Below are experts of layer 5 (counted from 0) of a mixture-of-experts language model. Rows are named down (a neuron's output weights, with its number) and show model dimensions 0-191. Each number is 200 + 20 x the weight over its row's rms, rounded and kept within 0 to 999.
Before each expert's rows: "comes before" lists some tokens at least twice as common just after its tokens as in all text. This comes from a sample of Wikipedia text that the model never trained on. Tokens count by the router's weight.

# expert 24
comes before: " ", "|", " \"", " —", " A", " W"
down0,208,192,205,219,194,207,199,196,223,187,163,218,193,191,232,180,196,233,197,198,206,209,175,222,163,191,196,168,180,224,166,166,203,213,236,187,235,208,185,173,162,179,204,147,185,216,177,179,193,173,212,195,222,214,200,203,189,213,180,212,211,191,208,192,179,195,188,229,222,177,243,219,223,192,194,191,204,168,219,204,230,207,223,202,188,181,205,200,178,215,171,197,175,194,212,207,234,243,195,196,210,221,190,210,187,218,228,220,223,207,202,160,181,202,171,195,222,186,195,201,218,202,195,191,192,172,186,213,229,186,189,210,193,211,201,190,219,228,230,224,218,212,183,208,192,219,208,199,169,208,196,172,207,169,221,205,196,178,208,222,191,223,169,194,216,224,180,192,233,185,170,190,207,218,204,198,219,192,194,234,207,187,217,163,215,210,195,219,241,174,184,189
down1,216,256,209,193,215,183,180,143,188,206,209,181,220,195,205,214,209,218,231,221,218,225,200,212,216,201,170,185,198,177,198,220,189,200,174,222,215,161,162,182,211,217,238,174,207,207,216,212,212,176,189,170,176,215,206,181,217,224,183,204,207,187,220,214,190,188,183,192,203,183,203,167,203,203,162,192,205,186,194,204,220,187,211,208,214,224,200,196,218,203,223,194,196,197,200,200,194,189,161,199,184,213,184,175,194,191,213,222,210,207,237,230,209,211,226,189,201,196,176,208,163,208,194,233,196,202,205,233,180,234,154,208,225,208,199,207,212,228,179,206,173,181,199,172,229,185,154,167,193,190,211,218,221,193,238,242,194,170,195,208,197,206,194,197,215,141,224,213,231,222,204,210,202,234,211,223,173,200,203,213,188,190,201,188,201,210,197,202,194,201,206,206

# expert 23
comes before: ",", " of", " in", " to", " and", " by"
down0,192,158,197,221,180,224,207,186,191,212,227,198,177,237,234,216,175,225,190,212,201,188,230,188,215,219,182,225,201,187,205,196,209,212,209,198,211,250,178,202,202,190,203,169,201,195,224,196,213,158,232,188,178,172,194,226,235,220,196,208,244,160,198,170,205,166,202,193,178,209,227,216,217,161,228,188,205,215,170,205,252,199,188,199,184,181,208,197,178,175,225,206,224,156,230,179,202,200,213,203,182,208,222,214,191,205,212,198,255,181,179,244,232,219,199,195,194,220,202,192,199,176,214,199,231,209,190,220,209,214,202,204,206,197,192,217,200,211,155,206,196,180,212,178,171,200,202,195,214,197,208,215,139,172,223,223,191,191,206,212,209,208,208,175,208,226,251,203,205,154,187,197,181,196,171,230,196,196,206,210,190,226,225,188,179,202,182,229,197,190,187,202
down1,205,211,206,238,184,195,186,199,202,215,166,179,203,189,198,180,231,213,211,232,193,181,202,201,196,200,161,211,196,177,228,253,184,202,219,198,227,186,200,212,186,199,236,197,216,176,190,185,178,177,218,172,189,199,231,202,175,188,158,226,163,187,192,184,214,222,218,201,198,238,237,192,202,209,200,219,226,190,175,204,183,215,167,179,177,190,188,207,204,140,199,199,194,165,206,212,176,182,188,207,188,199,179,206,206,180,193,226,219,192,177,112,175,246,202,180,187,215,195,197,209,226,228,210,201,241,166,185,178,195,174,193,167,217,193,208,242,200,234,200,235,207,232,189,205,177,212,212,178,210,206,189,207,195,215,194,210,181,198,184,181,208,225,198,249,230,196,240,222,166,198,204,198,195,182,206,189,175,211,234,227,240,208,204,214,198,207,193,188,208,207,203

# expert 15
comes before: " the", " a", " to", " of", " in", " by"
down0,210,197,248,197,185,235,195,228,205,167,181,148,207,197,181,220,212,184,184,214,201,199,198,238,167,225,195,181,188,193,214,191,214,222,209,197,220,205,191,210,197,207,218,182,194,173,181,207,174,206,215,181,183,209,181,209,175,197,207,216,181,241,232,240,161,201,155,197,201,182,220,211,209,163,226,193,224,208,224,226,188,206,206,207,236,203,195,173,225,219,188,198,197,184,176,155,197,212,205,179,201,198,199,203,151,225,170,189,156,211,188,224,211,199,187,176,176,199,185,231,203,202,250,175,212,177,223,215,240,220,218,222,222,182,191,217,194,179,169,201,208,199,215,203,204,208,214,198,204,216,197,235,225,232,200,213,223,195,187,195,202,203,195,225,218,201,202,209,196,180,222,175,195,220,229,187,176,180,170,164,177,238,224,166,209,205,230,237,214,182,194,170
down1,210,214,161,193,224,189,201,194,198,206,160,209,199,204,224,222,188,201,199,172,232,242,193,206,179,190,254,185,164,191,218,225,184,197,183,220,188,198,194,201,215,200,196,207,190,202,209,194,213,207,173,195,220,175,200,169,185,222,179,153,204,170,190,185,202,211,230,201,191,178,199,197,224,212,203,204,157,198,204,201,211,210,173,224,196,223,202,194,211,215,193,188,167,194,212,197,204,194,224,199,174,201,170,179,204,226,200,172,213,165,203,234,226,192,165,210,189,189,182,178,159,219,207,203,209,197,140,226,196,228,141,212,203,197,189,151,201,176,217,241,212,198,206,152,215,222,221,197,187,159,217,192,196,190,192,256,217,200,205,199,231,232,195,178,199,192,211,186,163,175,181,204,205,239,183,206,195,194,234,201,206,218,215,203,194,197,184,195,188,234,204,194

# expert 8
comes before: " |", "0", "–", "9", "3", "4"
down0,247,198,159,217,183,177,211,211,220,187,224,194,223,185,228,206,202,189,205,175,188,184,205,200,186,183,165,164,216,222,212,179,186,167,209,186,216,216,201,213,209,204,203,204,200,190,238,174,231,199,190,155,205,211,209,181,201,198,188,199,219,193,205,186,231,223,174,212,205,214,180,158,209,200,203,219,184,209,220,201,206,165,202,157,228,226,214,187,198,206,199,211,199,196,168,187,212,206,214,184,203,203,213,174,210,204,204,216,185,210,175,237,187,217,191,181,187,145,189,189,226,210,225,212,148,174,218,178,200,214,201,192,191,207,218,216,184,178,207,172,157,244,220,214,177,161,213,204,202,200,173,169,197,201,187,209,163,201,233,204,177,245,193,197,199,216,191,193,210,179,213,192,216,231,227,172,218,192,189,243,191,227,206,165,177,243,202,190,220,195,200,193
down1,220,215,220,181,202,200,202,189,151,238,180,172,264,163,193,218,225,206,201,202,214,196,187,216,222,187,202,190,206,190,194,182,223,202,148,203,231,210,185,173,205,184,168,254,210,206,205,166,190,177,183,225,206,208,237,208,206,172,187,204,180,200,210,190,224,199,219,223,191,191,194,207,195,166,190,227,211,199,184,209,212,208,198,168,186,172,173,230,221,204,162,194,208,197,202,210,218,195,206,240,218,181,189,224,188,177,215,199,212,188,187,226,202,208,218,190,217,228,179,193,207,187,219,154,214,211,208,208,213,180,218,209,209,245,222,176,215,195,190,220,193,218,227,187,199,180,176,185,230,223,178,198,203,188,249,176,181,167,174,192,189,209,184,196,221,205,199,207,204,183,212,185,188,214,189,219,216,200,193,190,216,190,202,197,188,200,212,198,192,232,180,197

# expert 11
comes before: ",", " of", " (", " and", " in", " was"
down0,233,244,185,195,191,188,226,180,189,203,201,177,224,200,214,217,189,207,197,196,185,190,238,213,208,163,196,223,220,194,189,203,177,186,177,204,164,211,216,168,203,193,224,216,255,193,193,190,249,225,197,185,206,188,230,207,190,179,179,179,217,164,207,176,187,191,168,220,201,226,212,212,193,222,176,203,200,205,184,217,221,193,220,194,242,164,216,197,214,184,186,203,206,193,216,186,179,229,227,202,193,227,217,176,185,205,226,219,194,196,221,171,188,239,179,180,208,174,176,224,215,209,198,215,201,210,209,204,200,211,217,221,211,223,189,226,190,183,173,182,145,222,191,225,201,206,206,165,190,195,196,200,225,238,212,196,188,214,190,210,177,184,186,194,207,198,192,182,234,181,168,161,194,183,213,197,173,176,164,183,240,225,202,225,215,229,197,175,196,215,204,201
down1,209,192,199,187,203,226,188,218,202,207,260,227,190,227,234,217,178,187,207,191,216,196,229,191,199,194,204,210,197,229,181,193,230,197,220,211,194,200,198,182,208,198,187,221,198,184,239,185,236,217,201,218,200,210,191,215,229,179,213,177,208,187,247,192,176,202,206,232,205,215,224,160,191,190,205,186,196,234,209,242,172,208,157,201,203,204,199,199,194,211,203,185,208,180,171,214,177,180,239,226,175,179,215,173,218,229,197,210,248,197,220,234,234,143,205,200,189,162,245,174,215,190,180,200,145,190,175,220,235,181,218,203,218,199,223,196,166,218,191,198,181,214,185,175,159,190,191,200,202,177,169,195,198,228,186,197,192,266,188,183,190,176,205,183,210,188,195,197,186,218,218,201,218,191,190,212,185,197,195,203,220,190,222,191,199,225,224,208,198,228,231,206

# expert 16
comes before: "0", "1", "9", "2", "8", "7"
down0,198,188,192,209,175,192,194,188,192,187,202,182,222,220,175,191,241,265,210,173,218,210,205,208,206,185,177,150,205,172,202,194,194,213,224,210,217,212,170,205,205,218,185,223,191,181,238,174,200,209,247,241,175,196,215,216,166,197,238,196,204,184,189,204,202,208,166,183,192,201,208,172,191,195,174,165,196,208,197,180,205,215,247,192,188,220,201,189,230,242,200,179,225,162,239,181,184,189,183,184,235,211,232,179,225,198,183,239,207,165,212,250,226,208,180,191,191,196,172,206,191,211,178,171,169,202,190,181,209,255,194,219,214,202,210,245,201,188,194,219,151,234,183,201,185,208,198,201,208,209,190,177,209,237,189,228,174,202,198,204,202,230,204,192,173,177,213,194,187,175,207,198,194,205,219,209,186,188,209,194,227,210,181,200,207,214,192,207,208,237,197,182
down1,209,184,193,161,205,223,204,206,219,188,181,168,194,194,229,235,197,217,238,207,217,198,207,173,193,201,243,175,206,207,184,175,193,220,200,211,220,198,194,188,207,211,213,196,184,182,168,218,217,173,207,202,182,227,206,216,197,181,195,230,231,150,203,196,204,187,251,198,177,157,236,191,214,209,204,220,225,205,159,224,218,184,195,207,188,188,215,195,185,192,193,184,213,163,219,200,185,198,190,210,209,216,191,211,230,197,190,201,237,175,184,212,188,185,193,185,191,173,193,186,211,200,193,210,224,197,187,191,209,226,202,216,184,173,229,182,219,234,219,182,218,212,213,163,201,196,176,212,199,183,204,208,212,201,185,190,163,189,221,216,183,231,174,217,218,195,188,222,154,203,206,190,212,242,208,230,212,222,163,202,181,202,186,157,187,210,201,197,216,225,237,237

# expert 17
comes before: "1", "2", "3", "4", "5", "6"
down0,181,162,199,217,197,200,206,187,194,182,190,210,256,218,238,186,205,192,190,243,190,218,211,180,213,195,204,201,182,198,205,204,208,184,222,207,179,229,223,227,203,203,195,209,202,178,237,181,190,197,207,181,201,206,190,181,214,196,199,227,217,205,188,190,205,217,186,188,175,217,212,201,206,156,208,205,186,194,224,195,190,235,194,232,167,208,231,173,178,189,166,158,241,214,174,230,249,194,185,214,193,196,207,239,206,212,202,201,154,188,162,179,179,196,199,224,200,178,239,169,205,206,223,234,202,209,233,226,197,204,206,213,173,185,193,169,184,186,191,157,221,200,221,178,191,168,217,192,204,180,192,186,200,209,199,199,179,212,151,186,217,196,230,213,198,195,191,190,194,187,205,201,165,241,222,215,186,204,211,155,186,203,181,224,207,198,188,222,201,178,221,206
down1,213,229,192,212,218,177,221,226,190,226,210,234,204,229,167,177,183,238,203,209,174,208,178,241,189,220,217,250,165,210,230,237,176,206,219,190,222,208,217,225,178,208,215,206,210,159,228,220,183,207,176,206,213,186,187,185,194,211,214,237,192,175,198,212,213,200,216,191,219,180,211,164,236,207,187,213,217,173,184,197,211,229,176,203,197,189,222,187,201,195,200,204,173,215,210,209,190,191,210,219,214,186,216,224,217,210,192,173,175,220,237,199,224,182,214,167,199,175,181,211,229,206,219,184,194,189,223,188,222,212,196,194,195,214,215,189,207,218,233,195,184,228,198,190,212,217,197,201,225,216,185,235,213,198,189,204,210,204,175,204,189,225,202,154,159,245,182,173,222,201,198,209,215,196,198,170,227,209,185,188,147,141,198,184,236,244,190,207,196,171,184,225

# expert 14
comes before: "\n", "|", "==", " The", "The", "==="
down0,191,166,179,176,191,190,143,201,171,160,196,187,208,201,211,208,185,201,175,195,216,198,185,221,199,166,181,197,209,200,190,216,189,227,223,162,226,213,186,193,188,205,193,180,167,258,173,198,220,206,188,209,208,224,209,162,212,192,188,216,227,236,222,186,195,213,220,223,220,195,212,236,240,215,210,225,217,191,214,202,216,193,190,195,206,180,209,207,212,191,176,237,213,225,176,199,211,218,189,197,192,189,188,191,212,243,213,194,175,204,219,173,232,173,198,213,210,196,208,220,230,187,199,149,176,191,218,240,196,201,239,186,227,201,179,182,226,203,209,239,198,157,189,189,237,209,192,182,235,202,199,183,197,176,167,184,189,228,211,222,208,194,249,221,190,196,207,217,189,180,175,243,220,195,236,218,166,204,227,193,205,195,205,188,229,183,214,228,222,177,176,217
down1,200,201,230,214,184,213,194,217,197,176,202,218,219,214,201,177,214,191,208,218,219,191,210,180,186,189,188,205,214,200,208,169,199,230,225,198,191,210,201,195,221,192,191,180,246,164,222,213,188,211,183,191,210,221,186,216,194,188,195,198,174,208,170,209,196,194,208,211,152,222,231,186,201,166,221,170,196,200,159,194,193,200,195,216,185,184,207,205,235,227,222,200,221,196,210,187,157,194,180,224,232,186,230,200,206,179,223,172,200,182,211,190,203,191,189,211,177,202,205,208,195,212,164,229,222,209,208,195,202,188,224,192,205,193,185,206,205,184,211,204,100,191,186,203,160,262,180,207,158,215,176,221,208,226,212,158,227,192,177,199,209,164,185,186,203,190,222,183,163,196,218,192,222,178,197,235,194,231,179,208,198,209,230,207,208,203,199,229,198,210,213,195

# expert 9
comes before: "\n", "|", "-", "==", ":", "The"
down0,205,205,220,216,220,199,241,214,177,232,226,229,186,216,226,208,206,179,180,181,244,184,192,171,219,191,206,227,183,216,221,186,215,219,201,209,193,218,182,220,223,218,246,212,227,151,190,189,203,206,210,232,219,232,205,183,191,184,194,211,242,228,188,169,183,203,189,216,206,209,165,177,237,189,211,195,212,180,237,213,183,226,178,176,178,182,207,151,195,204,204,224,204,229,204,239,195,190,213,215,238,198,180,167,191,184,218,226,189,175,217,207,198,215,198,164,200,199,196,196,204,193,208,224,213,202,152,258,208,149,216,224,215,203,223,226,186,214,200,207,172,218,213,201,210,168,208,199,150,183,207,215,199,195,233,200,227,197,184,197,180,218,223,233,216,219,197,221,204,204,166,199,205,177,168,197,193,198,204,181,197,216,195,212,207,179,199,220,215,186,209,196
down1,215,163,208,203,180,216,225,203,216,203,215,190,196,200,207,218,156,193,195,204,170,209,216,211,229,177,164,223,226,200,161,168,204,197,172,216,166,196,200,176,226,218,196,190,210,217,217,212,202,177,193,206,203,194,206,198,214,176,182,169,200,179,216,187,208,221,180,215,222,150,183,210,188,173,192,227,196,203,208,214,202,171,228,199,238,192,221,216,204,165,212,198,201,222,166,183,182,210,169,185,225,185,201,188,242,184,179,237,224,225,227,194,183,199,196,181,191,140,214,234,214,209,204,213,199,181,202,211,205,233,196,204,213,208,194,227,218,199,196,198,207,169,167,198,208,167,193,164,217,185,176,182,216,220,193,222,247,188,185,233,168,199,212,198,187,179,149,181,186,197,171,177,235,211,214,188,229,167,197,191,224,236,190,203,197,207,214,203,227,222,231,234

# expert 25
comes before: "1", "2", "3", "†", "}"
down0,214,223,235,213,204,214,215,210,215,207,184,181,171,201,212,175,194,198,226,160,227,177,198,169,230,210,223,207,186,235,205,202,197,200,172,201,218,203,199,201,216,199,176,182,191,195,184,220,219,203,237,189,172,169,195,239,207,217,186,196,205,229,189,170,200,190,204,186,160,203,182,210,201,206,203,194,164,202,200,206,196,200,193,215,187,262,215,195,203,189,196,210,205,235,179,205,182,213,193,188,186,166,215,186,212,194,191,201,166,193,189,214,206,167,211,215,198,195,156,207,224,220,184,195,190,209,223,252,176,200,198,220,237,209,204,200,226,196,207,223,215,210,173,173,207,209,209,154,206,193,189,199,216,217,216,226,178,204,210,237,219,200,162,204,170,207,217,200,178,219,183,217,183,206,243,228,175,173,191,191,183,207,206,216,218,219,186,163,198,172,191,158
down1,234,186,213,221,204,211,202,163,215,204,183,215,179,172,182,225,182,212,144,182,219,225,195,161,181,193,220,187,180,188,214,201,231,169,231,195,189,204,209,223,216,204,187,208,187,215,221,176,241,222,172,217,210,189,193,197,237,192,213,150,177,199,206,183,192,217,219,194,223,170,192,194,190,212,167,205,189,182,128,215,201,213,195,192,212,225,178,185,211,154,190,187,188,215,199,172,189,208,179,207,152,193,196,177,217,221,193,190,158,211,246,189,248,171,169,228,235,191,181,192,177,206,207,199,201,199,215,212,217,177,208,180,211,234,215,205,217,202,228,194,255,233,206,212,211,172,223,186,217,157,202,185,210,172,222,187,231,215,191,164,192,213,176,182,176,194,188,230,206,201,189,206,214,145,226,204,189,211,211,186,189,179,184,205,207,196,199,167,207,209,213,185